config.yaml
d_model: 320
d_shared_expert: 0
activation: "reglu"
moe_layers: [2, 3, 4, 5, 6, 7, 8, 9, 10]
router_z_loss: 0.0001
vocab_size: 24165
norm: "layernorm"
tie_embeddings: false
optimizer: "soap_variant"
beta1: 0.95
grad_clip: 2.0
Below are experts of layer 7 (counted from 0) of a mixture-of-experts language model. Rows are named router (the router's row for the expert), gate (a neuron's input weights, with its number), up (a neuron's input weights, with its number), down (a neuron's output weights, with its number) and show model dimensions 192-255. Each number is 128 + 32 x the weight over its row's rms, rounded and kept within 0 to 255. Numbers have three digits each.
Before each expert's rows: "gets" lists some tokens that make up at least twice as much of what it gets as of all text. This comes from a sample of Wikipedia text that the model never trained on. Tokens count by the router's weight.

# expert 3
gets: "0", "5", "6", "3", "8", "4"
router:162136104096044175108196129168130160128134110201124090150168183127156100121129138182117094105112124149128174117159095138096140075156088106153108136146091149097171090108120103107136159114196124
gate0:138139155154188132073166166147134139111116161134166187166156142155131152122180123133131142075120134143138135160148135086168192154094166113154089106088138073076224173177082095097124101065138076
up0:128146161118107125130099176137122125160135128109108192161115116121135206115077139124187079188113102133165140075150100130154145111081106116150087196136086168117085103117117078157148131169120192
down0:145138117113195153083139078135146084159115143139107067178066178144225136194161078162124123103111113154145125183144137109167125138147091111106162180083175133140133122137167157095142134082120130
gate1:078129098095090152128102146151142078131084072159188197215119153137169126168117169155128120154179076178105170120128155158077171151178129148171146117201116115122141111150170055100162147117100157
up1:147097159175109075129154142164134139162108201133168128092172113148093081126154122134170125099124191170119121182132133128131085142153124124170141162104156071132189138088107176143082094146115091
down1:114156146188136126092147103145117128165095161199154102063181059077120076140104123100163070148141139121145167142064163110133093130147058176087117083116127080139177209163142179116119156127159084
gate2:096193116099085200141149126112083158101134120156160144093114156100160086141151102119144120114147094105103140158186066222109100153140071084062109106124157183154153174140155101127124127073164169
up2:102162132148099126120122102119092146113148174150106078111118131055126110151117153138139100133136121163088123133092151111132105114139093113087138152143191157153204202127151142126129111106138087
down2:168150122122132125118184147103122161131139149120050155166056147182050092111133078110129132145191104075105122159144086141098136164124176112131221128127075114149209133114111139122132161113083121
gate3:143141087134120134117112121139198120182152157069122147176110191148172099083104098173065145153107167068084129100089103155089115085078114182084158166181138147101140131147133109145096165117113137
up3:144106148117143175090115207094081105128103111172129104075150107092132149156139150125137122090167128121174126141155123108151134166145105037128102136127136135138099136134138069091168116130130117
down3:218152115117136148110169097169140116115124114133086148144165159056212157124100093137149125123114096159115185188145096099147129105101147128162073124091166070147111102115188126110143099138135067
gate4:079107170166123142087135141064145156101146175190126114131116126085117122151164082101108088097057174137122130089127102118157191150102169126105130130127119122109076103167150063171110098098119100
up4:096120135105159106041149140093148147140129151137143077129148112131137149175142119125141048170103129113116126083171092096109131140173127177161103080083157084123102166160168107077125137120167114
down4:106135077126165128141095086100121129174085112099163094187123160081079167092093101193167118171120179120043090160188131107099143138155091116104068108165120164134169138126129109090159082116093160
gate5:127130141117156137080145047156146132091159100190107109131109195138099112159136127125129097141108105117110126127086128070110122135124161109109153150122183149089094089211165093148104166143173129
up5:129177148100152136126117142173163072123094129134186149137093085131137157140146118130155134088134137138135113138208127163116106139110094174153090140095111126117133182127057171143151097112119121
down5:147094163098077171057179126117111119154134118166173103152142112125151139163099142109068094141146146099100193128168114113093134185141061091121113122182093103125154186156143155175132143116109145
gate6:142100115173135088112117070103135185188147166153097077122139165132153067123094157114105085110146127132091137153112070124084153123127080140092140154135137187079072162156181126087148181147086166
up6:135115089096116080129159122169226111144112087065109097136158122155092146144132080116153146151082107116165085078137173212097132125125167169117131098178100081157188153154189058149069130127119124
down6:141126123109159143136157116139127159128168103173154120185172060133112126098116153136048103144062141073151106088078139127125128147185098182165145100198066105182122186123138123089161148099081154
gate7:159115150109106174108138208119091205108193133187080128169103129199169081123112118135127088106152116088077180116099168083144115114089125111107186094111106127127126123167131135111160149145107093
up7:152160108126145088156098060124156108178105100074166134100128122076131162097113149098126110120176185196190110156128088170145095139169061118124110150155142145155179131139132093148122070153131179
down7:108111180184216180142099100117167120153156171080155093118077118098157115211177116068161145158096170110060092132173083187136103166151126146164076163150107139188171152143116152129098116150128149
gate8:144132185104205179044085137147097163123172128145122139111081082135127094160145135139103135127071123147098081145168132115148125145126079103126120106137127114132139068143138056063132103136134158
up8:222142177180185119059110110157074150133119164176115133120120114107120126127081114086132153088103142118076087107139073139127089172103106138101111089153149112133107054117134082084137166117076143
down8:113091108096094086190151143112075059133117091103131109103128149121153139076082194168114210201116115064121134127143139133095082167145184186139118124147142176146119177085140182192126142137130145
gate9:114161151133132153128116120081142160124135128125145159139160179144168137115137091185127168071124144124111140106106096071074158116131109074113117173042076140119133136119122083138141116133111119
up9:116148156200136144135068097154141178093160087084153126126106129087156112091163125162182097137122109122094095120170163097072179050134163129084141086083121188121102067094149156149091083089127122
down9:148113162077102154173091175160067165179099064106117126080183143179109163182116148128117131114092098169176064117186106105106128124102106071096103150153110113099079120105131085116109096133129056
gate10:183107103092118098119136079147164114115129110129117107086153150180104103088135109116150073126138121103105087111141118152153109148116148131153124105128145163134039133144148107157135040175091148
up10:151125097078108064123066187150123134129131181126160068042136128215107127097123138121156136139127150122172136102130161187158119133162147092137117157181087141119084062145143132162135076177110094
down10:083117146128102142166093172161153111142114114104136079077125169087161125186115176122084156129126118154129177135139115120046098126100156127141098122128121145150189120165124130204105117094182066
gate11:170134084114105139133081133128083141093127227165111136105138142132132077188105076124125138149132148132113132084146160172236112163118160142074120115118151099125104086193089093178087167034139084
up11:182169063104076121097127153127103084117101226153115144162172114112081077167133110138124159146146127133122137051110125138147111146164124123113123089159143111115135079192109134196103145063193113
down11:135095127094127164134126075127109142157179113154140103172118119121085085169167167095156124115104114145127141128103165096068086166111158113116138178119138130091098145084166139096112154155128128
gate12:080125126134072092131180142148095119156126141178130078133142140120164107117108168176160136160101189119089121116117061134148130096148117140179127159160070113156109098142119196100148163149152084
up12:175103101136113123133141105153186110182112108094112111148167124157181159146118098098136168153140148114117126099175103164141082154076104128140143182062138111135160104148199135108126156136100109
down12:140110063065126169135099154152115142062105174153177115084188099164107167179143064103104149143140153165123094121161068172119162149061104191140092193118195109114107119125166108151188116101122125
gate13:102145071132164164149144139135102108058079134150148114151123179176073146198146132144128111083142111105142158138126171204139103147122134092135173064131105119177147108164153064161116098143105146
up13:175107117133121131141081136178156113138103159134112133090145147141103087195100121165136094109120140128180110155132151182159124147101205185103094097125068148114115159116126084144128169152124113
down13:068142098159148115128105093109112103076150160076137090165162136117090142124166088067117134154134079140118129110104098074127112141120095145122174143138115140130108132113112144147115100168175106
gate14:112145077144113105140120094094152114135134132131120140104088102169158128221106071133087133157102126160109177120193089110124139135104094142120107188148105131144131126157127049080121120141095119
up14:140080121130107148127124163155124109153099121112159127165198130125079147138116156106163157186099150155089153142134181101182145156126170146161099122143065109103106136104101084216132088128180088
down14:061120098069163066088131160148101054147142127153174072126150110109135178120106165169184184118148151149156154132115151161115065180106113194143204143139120095159141138151121136159081178038166083
gate15:109154133038099161165131130133119136129130087176160160158116122110138105154140134141161109131130101141145086106141140116114138111111138097170044116212105141109092150132138099149187176137150161
up15:134137102176108155106107096113146197124100088110075166082169162099100133118110076155161118153199125124205131202135119154147135125096152095166119095138131061068115195138111149097104102142082152
down15:144166126145085105094182114141133075146134108131131080117205108068109175090106141126123096136173180143107140112130144169134068139090126110160100137187072185159129104134151192153151150141090118
gate16:157090141150134181091094124064158087164130052149134089120166169161133167123142108128138143096107067154077167166083151099105134138073124110139109139113076057167099088161102093113132119088109169
up16:097086119090132190106121172149120139145106072139159105187136109128156120131124098111145140088101139125129138145123150107128130066133110130131109120166114151119156114119157094162121136034104101
down16:127148112124080119147127126109114059143103105190128102101107144108160133080138096173135163155171134164125131123131070204104086159163055089090137066138060086057179153067145152108166146128122105
gate17:130135118142093148131125194079130180071133132097123124069118132119172113162123160099096075128132092131106137105081119120136119051155128123199202180154117166073188119154121098150174196088195099
up17:079048137149117146088140156084129168118093093081072122107166113147114136150131124144118120170098126148196158065078112077122096136129147088088116134181134198132161120145155098150138141055183126
down17:113121169066094130151155093175102114081149127165110115143140108132163153106118126147121140150158079103088122110183142143094097124172142072096148131093156107171096129139214112129124075074191068
gate18:148079126107156161112148146200202151120165106128115140083110104099186098095092090151120074172096131121101209211105149137100110128134093105144080183102100165084173110124141137067108090081112120
up18:128075139136106171139163118158132108178177147108151135118129137135134126163116104171092055140173169125104160124116110131088155116133130145162109194138167154099110165174124158084092049134074098
down18:136125112132146123123147143136106138150148155120171144133180048098121152112112089181135117080085132176146090149176121178159144114134095113129148092196099181139151112138146099184094065106149127
gate19:111164138102136098101133089166159187163073171200102060103166119150127107106064086120101114131117094141154138090098115101155178091136141114164087163106083089121111150134104185097124157085168112
up19:135097138111129097093084088134132111150186147103140101119073153150129106101134139140129085101123124169133139146130134111058152088167169118122123125132164158138134171142142151146106140159150110
down19:152136098139093136130103141119201135121170118126107114138171082132099064196200117122095101125126125151119098188060126142088185184142158107076084151114080093125079140131115148112079166118084105
gate20:146122155103158144171102160146132120173179194086090164111154152133131131145103136139086135108157112113151187141180108113140083075123156159151132207118114244106144166130181110178172147132126108
up20:129161182149167086214113158096145174099109078069133129162151168101129094122103181178141122186158145150200067180167117168080108098122156083158172105187088163059128157140132108153108150136150172
down20:165154083163157148085130124139103141178139043114094136145128159101148140149155100090116132142158136137077089095148152165125139197158072118136134169059055107076125125055085131174065114157146120
gate21:048147098143103171101113149154104104152201169191136176215138171147169139164117099139138189082123100124171112062127136139070113132077128138131142123089157159132135079130160136115086126118120145
up21:165157185130172106167185161121184114112073043065063129126131110119063115156186189089124076145110127159143140122140119129147119136113101111090098087184117032118073177145146138137154131108106171
down21:174153120118150108122097146146141108108093138124081125137146160159111166166078089109121197119112084087127100143162136141120179116130080102119156116128182128118160140068149105083145058093134152

# expert 0
gets: " (", "-", " ", " \"", "–", "/"
router:172093108105112159123120103142145112070087130135195177070068142139101135175149149109070192145086131134145107169076057110136146191163131104135114141137169174181116122135116101077132126095134133
gate0:141096092144122162168152193167099108152154082125148087130133095105119132163134084131098078139133149132127132128108109151089118118153086154129153128130179101090131172065155142134109122145104133
up0:080080138148105139120128160098120134168150074142158098115181117170133129112099095080088140148143195078173100182167158123176153131115116100149089130092170122105101144121159076215044122171084098
down0:157132120150191119172199094081093192124126102123075084199138118075172150098099162138069142130190101120108149079140150140169115132112117118108105166100119095111139156099138174130118165113149149
gate1:133098122158128163122087152123102094143122104150153121111092154162101136159139077149142086105088093186140154084106098117094113139097108178168114146129166152187177180105143169102147083104153118
up1:187132100139103100107118100070152090189127156142165086142150096135071138069110226118121173116203134083164164094159101119168094125108139035121138107175116121132119123105100133092125115126097159
down1:166126080135177209161125100121148126062100121118130094124113118099114124130122125176145107165145179102163124104193076137173129110135175070123117169084120109140040116087131161079103110119046122
gate2:139143110104079120076137136190159110179114121063110093126100190147127130122101184151152096115105171146124148067112104098111135139152114180156153119104135150150136097150169109161163148152104117
up2:164157170102162081112163144101143105142118169132160113108156102100131164080125125117148148127123096096138050131149139125114122135165105154118140160075083102129134115136190117125151161118085152
down2:113093136058123151063101128070131121186146128073110131164063135129144136154040129166105091109111144104135088107129121122157112101165116129147142178110140162103147153151151130108134117097107132
gate3:130107145121125138139084131092144103086085172102187171106091194193042088132141143096119140165117094128113105160160098116129082077105149174126152158162185084134130101170146066127172120158141171
up3:101107158159099115127161117088158126151121148065120183130109159136119101129130151136162158118113095152106155148157087164126090150133174140076182206188143110141076099135183149208173127103118174
down3:126147125130151166108135167115150114104126118088143119144151105128057117137205202114124099155084087091129080116198131124105162160133197119098134115159115093169136066097137054106144144114153114
gate4:166121166143175121135118143164143134110094128135171107092133171130101145111167118111074103183141091097115087172109102115078098149186139151067113096105085135124107109120138176099096155159132139
up4:134083137090176121085172139095076185143132184152161093169135100153130086168126153135132112065089117111072138090166221166148143120056159132066136173202081127163115122130122179146148102100131120
down4:125141128121139131183122169100153139117137081080063099080167115128112095123137081163187201142110169129091092126134144055169078138178131162147140092185167184176104068127167104130093109175124121
gate5:178121130133077206147183115094197130130087097114184133125109107132127091127208183067110164093069082108067144110100132163053199128189091132131136095118149112192124094139145122141148152129173142
up5:151146162175129117171117107123135131130148086110117112113147129138118057139191154138125106118077108137059111122149115183068173134107119112157103147136102160199177120154171175066121112115079117
down5:136105201141127144123165111150182130158152147143121136076147097122114155098117156146126096108152121195035114149165116112083122145085083086140139176118076143122118147140105181153145092136117142
gate6:135134155176111156155161110139139063111094146132129101116135117082082163153114163093099114128129190128076098147104091144103086164170139129143067174109193193135089133148164110109163084206075119
up6:172136117120200091099102092107102097126079131132079135139130183165088132139062120155133066155142097131124095067146159118092208202132122141123111108087128165165131150119115138162167174145175188
down6:131117149083197103143146100133069144082120131128123091148174159154135153066136149170096095158099129131115197104136130155109112143100159132107102108106146121174153092119143173146191092111123131
gate7:074045147131153097154101086157173141093136103143155129188136121118138082172123199097123152163112126108118097136043149092133110142097162091142158141159091153142138162142138104140174146143188123
up7:112170108159151130153162149122106139131171150136106136166167132163109144091075112122099194130074088117155109175103131156100079182137117101116127102167108163123166166161135181136130162133127081
down7:107169108139136123194087134132134132181173112144095135171155093122104136158140098107118101121142062195116113135129154136090120150154123087175157109181177150174119156092133061119121154146132102
gate8:167120130090102123129156112104154141127154146088172154106112130136120121119151113136112119151106107145086090101132153182144099126119114089109109124149165146175152094109109122098120182214159106
up8:108165133136101143129102137186146109088103108059105129112136135189079130080138117096098164105096116151116088113149148108137104120124083160185100102163141166111125175163126094120128171144125162
down8:145130158189136093061120108119136105090098122122170067170120094148107148142125060146114133135078122187126148101164121165151146133080111151131187087102116201133166116166144155070069145128134157
gate9:128093167145129109154152093109156128142115088121115115133046100085130192100172153068152147147073162157125118181129134082126161120151106181114144167123142126114138144140161124088126143137188109
up9:147157129161118154066194107141133082126108180082126131110161149131120149127188101134148174141104080150116154133133169085142120115154119136142128110114101083110170171085159117105172136198152160
down9:151162023116106160173131114117116170090129140154116189163081128156149146116152095177194137132076059076145109105136149064148158120097107162143102090115165112191095158123091055119151106163159220
gate10:130030169175130187149067171112119162141147111054090151152100135150119178096157148110100148058186168127114138127113045156148121171072134204129130100118131164179119138174106103119096122148130159
up10:156081136080130096125163129166112181128110095128137177078110140156138166117161132087133151095180064129120188100068135087144173105102156109163112113153100127167175096115173137097135151100152125
down10:100137169163115101200056063088104159094190122104087128140075090121153137150158150172136083098180105162131117117130127116112155153122095071122124073149113143132194111135197130137158075119154096
gate11:158065131073189105140143166122166129107120123163097148109083147134146086178139116144068106084126143132132130102110201141097105167142178116106136120175129160134164178135112118113139107146092156
up11:106132171138114112093127150150082132145164144108114161126186096099097113073135126130131097170184128147067146145148144127151060151108116159187074136093160104126155172093147210090187146102123107
down11:138186159122059167170116132130136125094112166042180110138144044112078178087163139139126079131179136132139097166086198127135134124104173087159113167149140039162141118184099170156075123115110137
gate12:081093165111206154153103097103134095169117156129110130103164103144120153199087135106112131111168161150159119134075119135168174173103181174137119142133162195156081185089106127078089091100102105
up12:128138089092168098156100180102177095162086097137112081105107137115107140178186143171131105116172129125087119158115099098185109152132210127141095111140096138186152132138121148166162150149157118
down12:150153152106103113105113140115164069133121135137128118112109125151171110161149090177156147121098085147120128139134092103136146119155152119162118094106135161085205103098117101138134168119051119
gate13:167167090119143157139086151142136144102128129112136163138147069119094136116129130104191171187189109124161091136091125064074139153111082112098134099106151132125101127104101073134142076115206142
up13:145124143111121140153140111171174093106089129153127127072111196107180154161138173119095131105163022152097146181129147082104072152127100162075135167055107098184121100166156097171166149156136097
down13:105080110180164103185131134124108140085167114153115111113097163092170131088176095142215191165152126128178147129170102134076135087171134152157135160095182120190142106201164136186149090069105127
gate14:111131165153118131129114076139080141090118123156135091178197148076069089133114104131135104141110062137058089203114161054089119168112098159091132184126167097160077166141153083135135163148109182
up14:155136090160097082082100140120143181123142109116113145104083109113143083131150130102161130145086117118148151103120123129183136111162153078118100103125100155131117065161089151130086180150137103
down14:138112089123133095184193139074115177161099154100147140103109145160155122111162118129121141081112159113116133065144155137095120115140150185155139102141152142115112069169098152128103125164099122
gate15:100150089126080136109129143165104157115144124175122161126164157169131109130088152177044143142087124127126153134144146140119113154159130093134158078110141121110108115115175127124180062136079088
up15:174138138108064105116176125164094130144126128168129138106095146139124079112073154193096137155070184087119118169177131091137134131167150115146130159090140097170120098153175060125129121145120115
down15:137170104100156054112210149150102147159177154195102133123127104093192159107120089153129138128122089158128124107166167118095123106116136024183126113112160100148113110110132111121133074151139177
gate16:110088099208131112128113144183105125074127115164153098167107142101131099158184149129191168118129049137102075115141122112173099106096182158096080153061221111155122076154091149157172182135104115
up16:136110153085151121084125096110151144185123094108165173085127096196126127105088077172142105207151142122103076187161122179091133099156095089241109142080053095127124126135097100139139088157074174
down16:129084164123112158107138080083149098113186167155085076101104197171132139113125121146092142151170130152106106057115121173089117093112086136196119166098109160166133185180085133183119179075127107
gate17:111122207161138132107110174176168119118095100065155169149106151092109096120154178140053167160036120109194112170156087152142180131065174130235143174155148106170179146120150118152147074122155147
up17:166172141100059069055187158138114093158114109157134129153126116101150130087148078138119059073086129146105140109181122130164095123127099130181097120131132150147092081197144126123105170136117206
down17:126161143090128174089199141121144066115159197117128127152129124064089133144185154099116104128050141112075128110147097129099100162165073145185161105124158107151140119122119101098151117152130144
gate18:081105130182119176139041080124044178164150167156178134111123106113072094137076073112102150098123143120133132165126147090141120145162146211115108113051169115138103122116088124170179105125161143
up18:158149087107191113187163083126095084117111110149209113103138142107133115103158126165101087133180101104120144122101108134123118117163105146121161159129167181067124147180142128119189126044136148
down18:117142115162150155119085106148144184119152149160133108185111116144149133192112098153115128127118135115131077160171160087118148060061128087132088138119081148160134081176145131131105084149107156
gate19:138145124117136143118153161122089168117087151091135098147145086140073155117120136095112118083062135114093139150150136140162183132134069136132110150077149168142154198097131163087080133098085162
up19:099128131136153130105114107111101123119135062097129125123118121123159123124093076152110159100105167111177158117170128144125126149098156099135075187050112187142122139101171137053086164109113180
down19:115106165109175111107142116092146169083096081108058098145231111086128113197162098124078142119094092160094116128130111139136108183132139087194074125118111144137082121125135122104128135110121127
gate20:143111161084136145157124149092102166172125117110128143173115144116124160162104163145108182141149115122042127189055045081144140097124159103164157128141202141150125145077144057129197155171107162
up20:131121114142182115110031173173096103176170147162108138183128084143109121174140103122136214164197150138085167104084125149090108133092137158138107148157212075111097097093130041110195117078149102
down20:132125159125156083073104132136168122137128114165108068098104133161139090133107111154144138180209101181134125110168107113149129120069142182130102140153162137054077069135127071116153148165126106
gate21:123123143134147157099158145109136127100116140176151121148135124146100160182070124098131169101137137099068071195047137104130133088145105138172140099162138141111090153166119136108100085111131173
up21:093144130179110107125120143101149146152153105100103176111145146186161102060150153173119111159083082079163173132141144087148158125117135065098115176149095146104148096106143149155131116170116138
down21:118156121130104110150138122178124186122121110209118142122120193056127139155088091113098097088094098112108100114064125137174135162135158154150169185122125184116180110074139099105141153148180150

# expert 1
gets: " |", "|", ";", ")", " —", " Party"
router:147152096094149140122124139139131138142079146117135075167182154151078140143148128115132106105179143087135154107128141082119135085158100214104176108149108129081114192099131103123125152118148101
gate0:160161104057134092141132103086085144117117166118155183153112167241080159097110140107110147200117137129100100065119160123139147132127180128179161149121109116116175092118087120154142065133194170
up0:123167105024186134104141116126112174127080109118138135125094174176124129104120115095130131158137172104133143140126127133107121172164112097165150128147120127108136147124123159187142093141194148
down0:124189116122137128164138117099088152092159110094104121175163117112106141128182153161103091151080117121128164122163144077182128115101097160140061115175192141125127169085158108062117147208096097
gate1:091095092184134150160161158144178143135162127148111126156151138119113161107103167047096116091156102100118094116161190078112140140155158131161169123128182146136091147132168120116099164169105164
up1:095129052186159097119188170133112138105131101133109110065134170092118127126083120160084136176159110050108101163133170095144162139084113186141131084185198111184140133089144142108152154105069127
down1:099098164107106092130125168091150091171161136096149071104126186102103151196137153197150157080154113176137068072121101090096158089123120110115179085143092117111109126081097147184075088154111202
gate2:143162120055101148131114155111095055145077173137132128138148129145087161150169181061132104193174094065066102124140101139159096103148054168163108132152110152149102168131135059134105138037148149
up2:102163067087114166119091178148104093158101140112157069166105104131091123098111111117110127156110052081109121151122112176204113085138137163170120143106135194163128159081197117146155180088138210
down2:123147112083192120162181144156094111141102145169100179154166119158159083098150110149134151108137099170086107113101081188072107105148181091126110156050067130181083197107106118118089131111108097
gate3:136163108109071153125119105120125149150141130109178095174120108054096127112084159142121062156102130085156123149078130096101115162117174138105133199149168106113171158120136049101089094132139144
up3:110154121197131148067170155094143093066154133108164132089105115123137161131106153120095128125168094158107152094120152209138213082162101104165111064170139173095134080132113190142161116144104163
down3:137158114123164136131144168136104134093093162152113156175148159109059110110161106119151157110061127121162135111110107100080157093153085126145134141098076118100146183126073149165089152071120125
gate4:113130103137112166184134122164117121141153115189139177174156111154157132175132136160147204122070175127176092116094148098151098167097154090129086106079165133126125123114160147103126074182172078
up4:081096161149142088185129170148146098117135152134164154206127084138116110157127143122129149204146114137094143110155144133106133124120145146099113141126134171215133111064113136099151206105155152
down4:094094095085144205101118092157073174114123157158122043078116166150163073130152189140155079082126133086126168147124120164129124139149152133160171149183124081113147121145106092143150090171127070
gate5:187159100109162106118134134151144109118138149137156116091155158118126130186144141099091104084156131075075100088129118099140152152131132140127145098135121153113076128140143115085109146103208131
up5:114121094104132168176129132105115138168120135160147179178160109125153110100107121120119169142120143128129129095106129174189109080018139072134125170068177148148135123115131114087114090134058156
down5:130163135108099127089141154080125152121072120128107113062081088092057123117183109092145124122100093210133077117085166160105151109138090146140121228119160115120153110107086173131091136121130098
gate6:124185121110169134095193113109121160134121167144146073148104102172114150132149127071148122092180081124124119087146161103122089101115142170099130108175108100105178103119118160072102181149152142
up6:113172135098117150033213123128114131084150136115119106137141160165178130111185158112168102053167060093134126098145164132169142104178110183113156145194180157147099139137080134101195116071086161
down6:077128151138086191144086089084051119090086093151143145095115147133140119081181100099098185113117099134193145098157121126090153097107135160137131102140137147144041155088097145192203066163146112
gate7:106112098062104175093158109135102204126142153142095085099171121163140182119164143093089113086133170084165141124102107122133147129112137129127141077148121160143154108128152160126152042121151096
up7:138169112120087157085137144087079138113145104098133109114151158128104122095129088152120165104114192144170132114099121083173137088097135095148116120120155135127172081084117134115151072149125096
down7:156085098108142180125164188108115107135114100123136133139138113082123112081136133183130097107180124116142104144124079172135107113127078117103131130181069114110086107153160172162120150149128113
gate8:153128172088122178146112121102137197094203112096103097108117132172115048093116106177094145044095142147126180085067156104196149139111138111139150184110130146132190107157137169130140103183145140
up8:131125153139135209151156164082132167138155180180116124121113139099108115068100125161034121096119095115162120126098184140139196096073092151170139141133142127066146186094096155100076144135126124
down8:114116160144112098132141114142123163129081146079161087118125117094136109116177143149160151150122171130060099120129167122084118089125159074089109100132162084143165083120134155076111113117061073
gate9:096129074144107104147160138106133135123120106090128137132130166137100206084138139117169195127152127130084180151188111149134107126110135142150129144101107099083042122185115095139136135073119099
up9:173176110088120128087167197135110171137117160135121160157113115108138178170105139106128157097141178077117098119064145131149119218110135087125132130093153109076074151142186129085138146097097122
down9:151113085068125114105104142128159199191126100107093114119095141136141132129155086117090146201165128056187157164104067170224192115158120080107093123150129091129106137141128128081071108144148163
gate10:080104094130090126137154112121078120124075116118112134128106112094081153091142172142142122204159179065053166146077102103150134123127115132104102079114119188168104130159169082056102172108112123
up10:108108105140055140079101078152139137119152142105083082104127136204181076175146129127141118083137076180113119057086136133120136159100096134121211051095129130130187125131129099157165112130086086
down10:122097071089121136128029137148204133102182116163154203187100165175119150095161076125150104136065153114144161145137116090136096103088167167103133089077126222132125193132085090122096116147123150
gate11:157129194118135133095130092079062120118124134138138126142134121120147138106119167167097081149103134090136144153100205112177071097149150106161093169071205136143129115160128107140185113077183166
up11:152112092137087073140126118139195151064123091116085101062147158114114117138157161119095149101111107163127147129125113144116176126092146124121139108159089100103120141141117141094087142080076103
down11:134147134079136138122090108128130197128113082121156151154126081164123124063052123128131115081095182091213158185131159070144163111136143144166120137138108135121162173150076150106114132069076065
gate12:166178123136133152169092139176131148162118092161119117145139125157062117149132118181142151173146115113142116102140108142118132137087142151168108143176113094168090125125122120152082158088187117
up12:094132133132168158074104134088188126108110124115120110117110151171134138135156129118124079062086160120177117094140142139073200123123150059160141064060083102112156133174115134087160130097085189
down12:141142061144117116124097088090143158152120136138159110166162178097049102103168083154062090110153160105130127080131186076112160129089129125164123159144110127143120079169168131130075066114149130
gate13:084107130100180137130109144152121174086116119090074146141122066159111118136163147089148178129178172096060192083153145113131067136200152152124120090111108147162125191089166154108136189153124084
up13:116138072116127106176127174134109149113103092143077143095166094150126157199166158067130090097101114106043148177205107050140073153086105149104145088126108088091153131077136141141129099138100084
down13:100113136115126130134107148134114097127088115104141155127133079100122136157125193143205085183095159112162136099164167131125131181121114127140186154157146109118130105154109102105141200092125083
gate14:158137160118116101142128131119159100104101146062108121128121181143103103152127182120112088098138145126158157126149116076123161091110108100118109143174158104046139165111145089120110161132165162
up14:113119092175123158132120140166127171138170088168141102119107097108155154132144039136196135168106124112075118118107146167118080136164134125134142063083089129179113088096146130087168120126076107
down14:146092139149152086119119120145110180092076085100131128117186136142151119059138105099100094175151067193095084139135141163130142102146190173103149093127150166177193179109178116155142082108178146
gate15:144126146142133062114132123151099114169161170084107149140123126171116120183145097179071077144113172110146202151107114200122100113114084186058107069169136176066111109116148094139165101095112135
up15:154118155102084118099102142182080157103126100142185154067156108131155125207153109125229142089098134084137164129149119127069117119134130142115093137197160171077157158152150090132152086134110139
down15:092122134176136098119159120125125122166125095150149143084145132136165118120084155159172159090150133076151151117076133122136159134146115177134081132166143111116163166145122106139202130122167206
gate16:078107109116193176205153149150148143185101156056108095112080095142108144114108135102158112091105129126165128146102152091100112135105081157148174140110106126121134132123111152125158192081126094
up16:111156108124189161141122130101117158102140150147098141174102095175141105091112160098153164100128179108033171113125094116075156113118047097133094112078201146151090177139100151129167169167132107
down16:107133145115112087038192086139085082143140111138126082130152154125144160114126099092108156134096173093137128098133179096144072125105150141089133126061131158171122135156063141138170134133149121
gate17:138179103132178155076096076120046133111079128176119108103115179084114149162153049159151103130127128079126130120149153074123124118131070157135099150139088119167138155157138119142177132116098121
up17:137160105067100147121097093118130024108142111200163173109091112150139114186159116180173132094084155126166083123119122142115161131109124132125131124130113099103138146136157075143105065162118135
down17:115117113099108084108098163088107149162164115112108150136101106138098178084108074134158075154139132147113060112155092069149162129117083132172111106126117158137122178129194153224149087158094101
gate18:127119128116130181140111139070118134134168117172121115164153139178150170138127146174071051165191125117102172174105109106124101056166125149124157142113077179150155144065107130188129141094100101
up18:191105089138096146154113125096107102172078150158168155102086183140109082093143148161086105175159104177113164209137132105063151076160147173101144171075083134171174143082154097159132150161098109
down18:099126170147169127157073111096084161156113101106107147123106127182194113112132145148115129150142082149081153125127149072114087121143160110140159117069093095069119163186092103155120086195110126
gate19:199102115106123156073118150133131074115166135112130119152157180099131199130097090142161093096146126127132135145085137122114137163117155179152140162124099137140166135134110099166106070150139184
up19:064129155134106133178131124129135129155098144143097134121113075106092084147173177118080181154145167148060100091134155123133095134110134091109142116180139118116084089146089148107124157093138065
down19:172069067109129098117145151122171152079120171117134098142180104127133142115109059081128145137133109151112168106136142128118140160119201171118105133110098083167101165145081141137075082146083100
gate20:178189098130121124162104192109145130129138130094158140162142125067108145186121138092144137143106142147150164117128117064094129156148096114128183078199125106129124148121092113093151171140118077
up20:196168145148139153143111170156136160102121093081211154147165134146075154122150129132126116152073143125140148103136134119085066159112114147129131105138177137064124163102094117086146183160114057
down20:137062141078118121123132132060138095144119110084112147106111144118172094136102177122088170169072136180089122140152134139121136126126121148117095089186149142078147153108048137097203115129140165
gate21:151104190090118147110097128091134138125159082132083124145132166103108113128105122114117141107160117206124161146146136130098132122150144186135169152080183126079140146152155087135178109104116139
up21:084119095133146103159134086107128103089175170168128150136080097121123092104112170123122104149152122196114105157073182113092113136117138119123157159132085166143108181116098136165128143076088152
down21:143092135129185132118185125070084152100119069152159067085121149163156136106160192138132153103133166107095166162120113135140103067117159198147109092097140059098150123122134163098111153125163110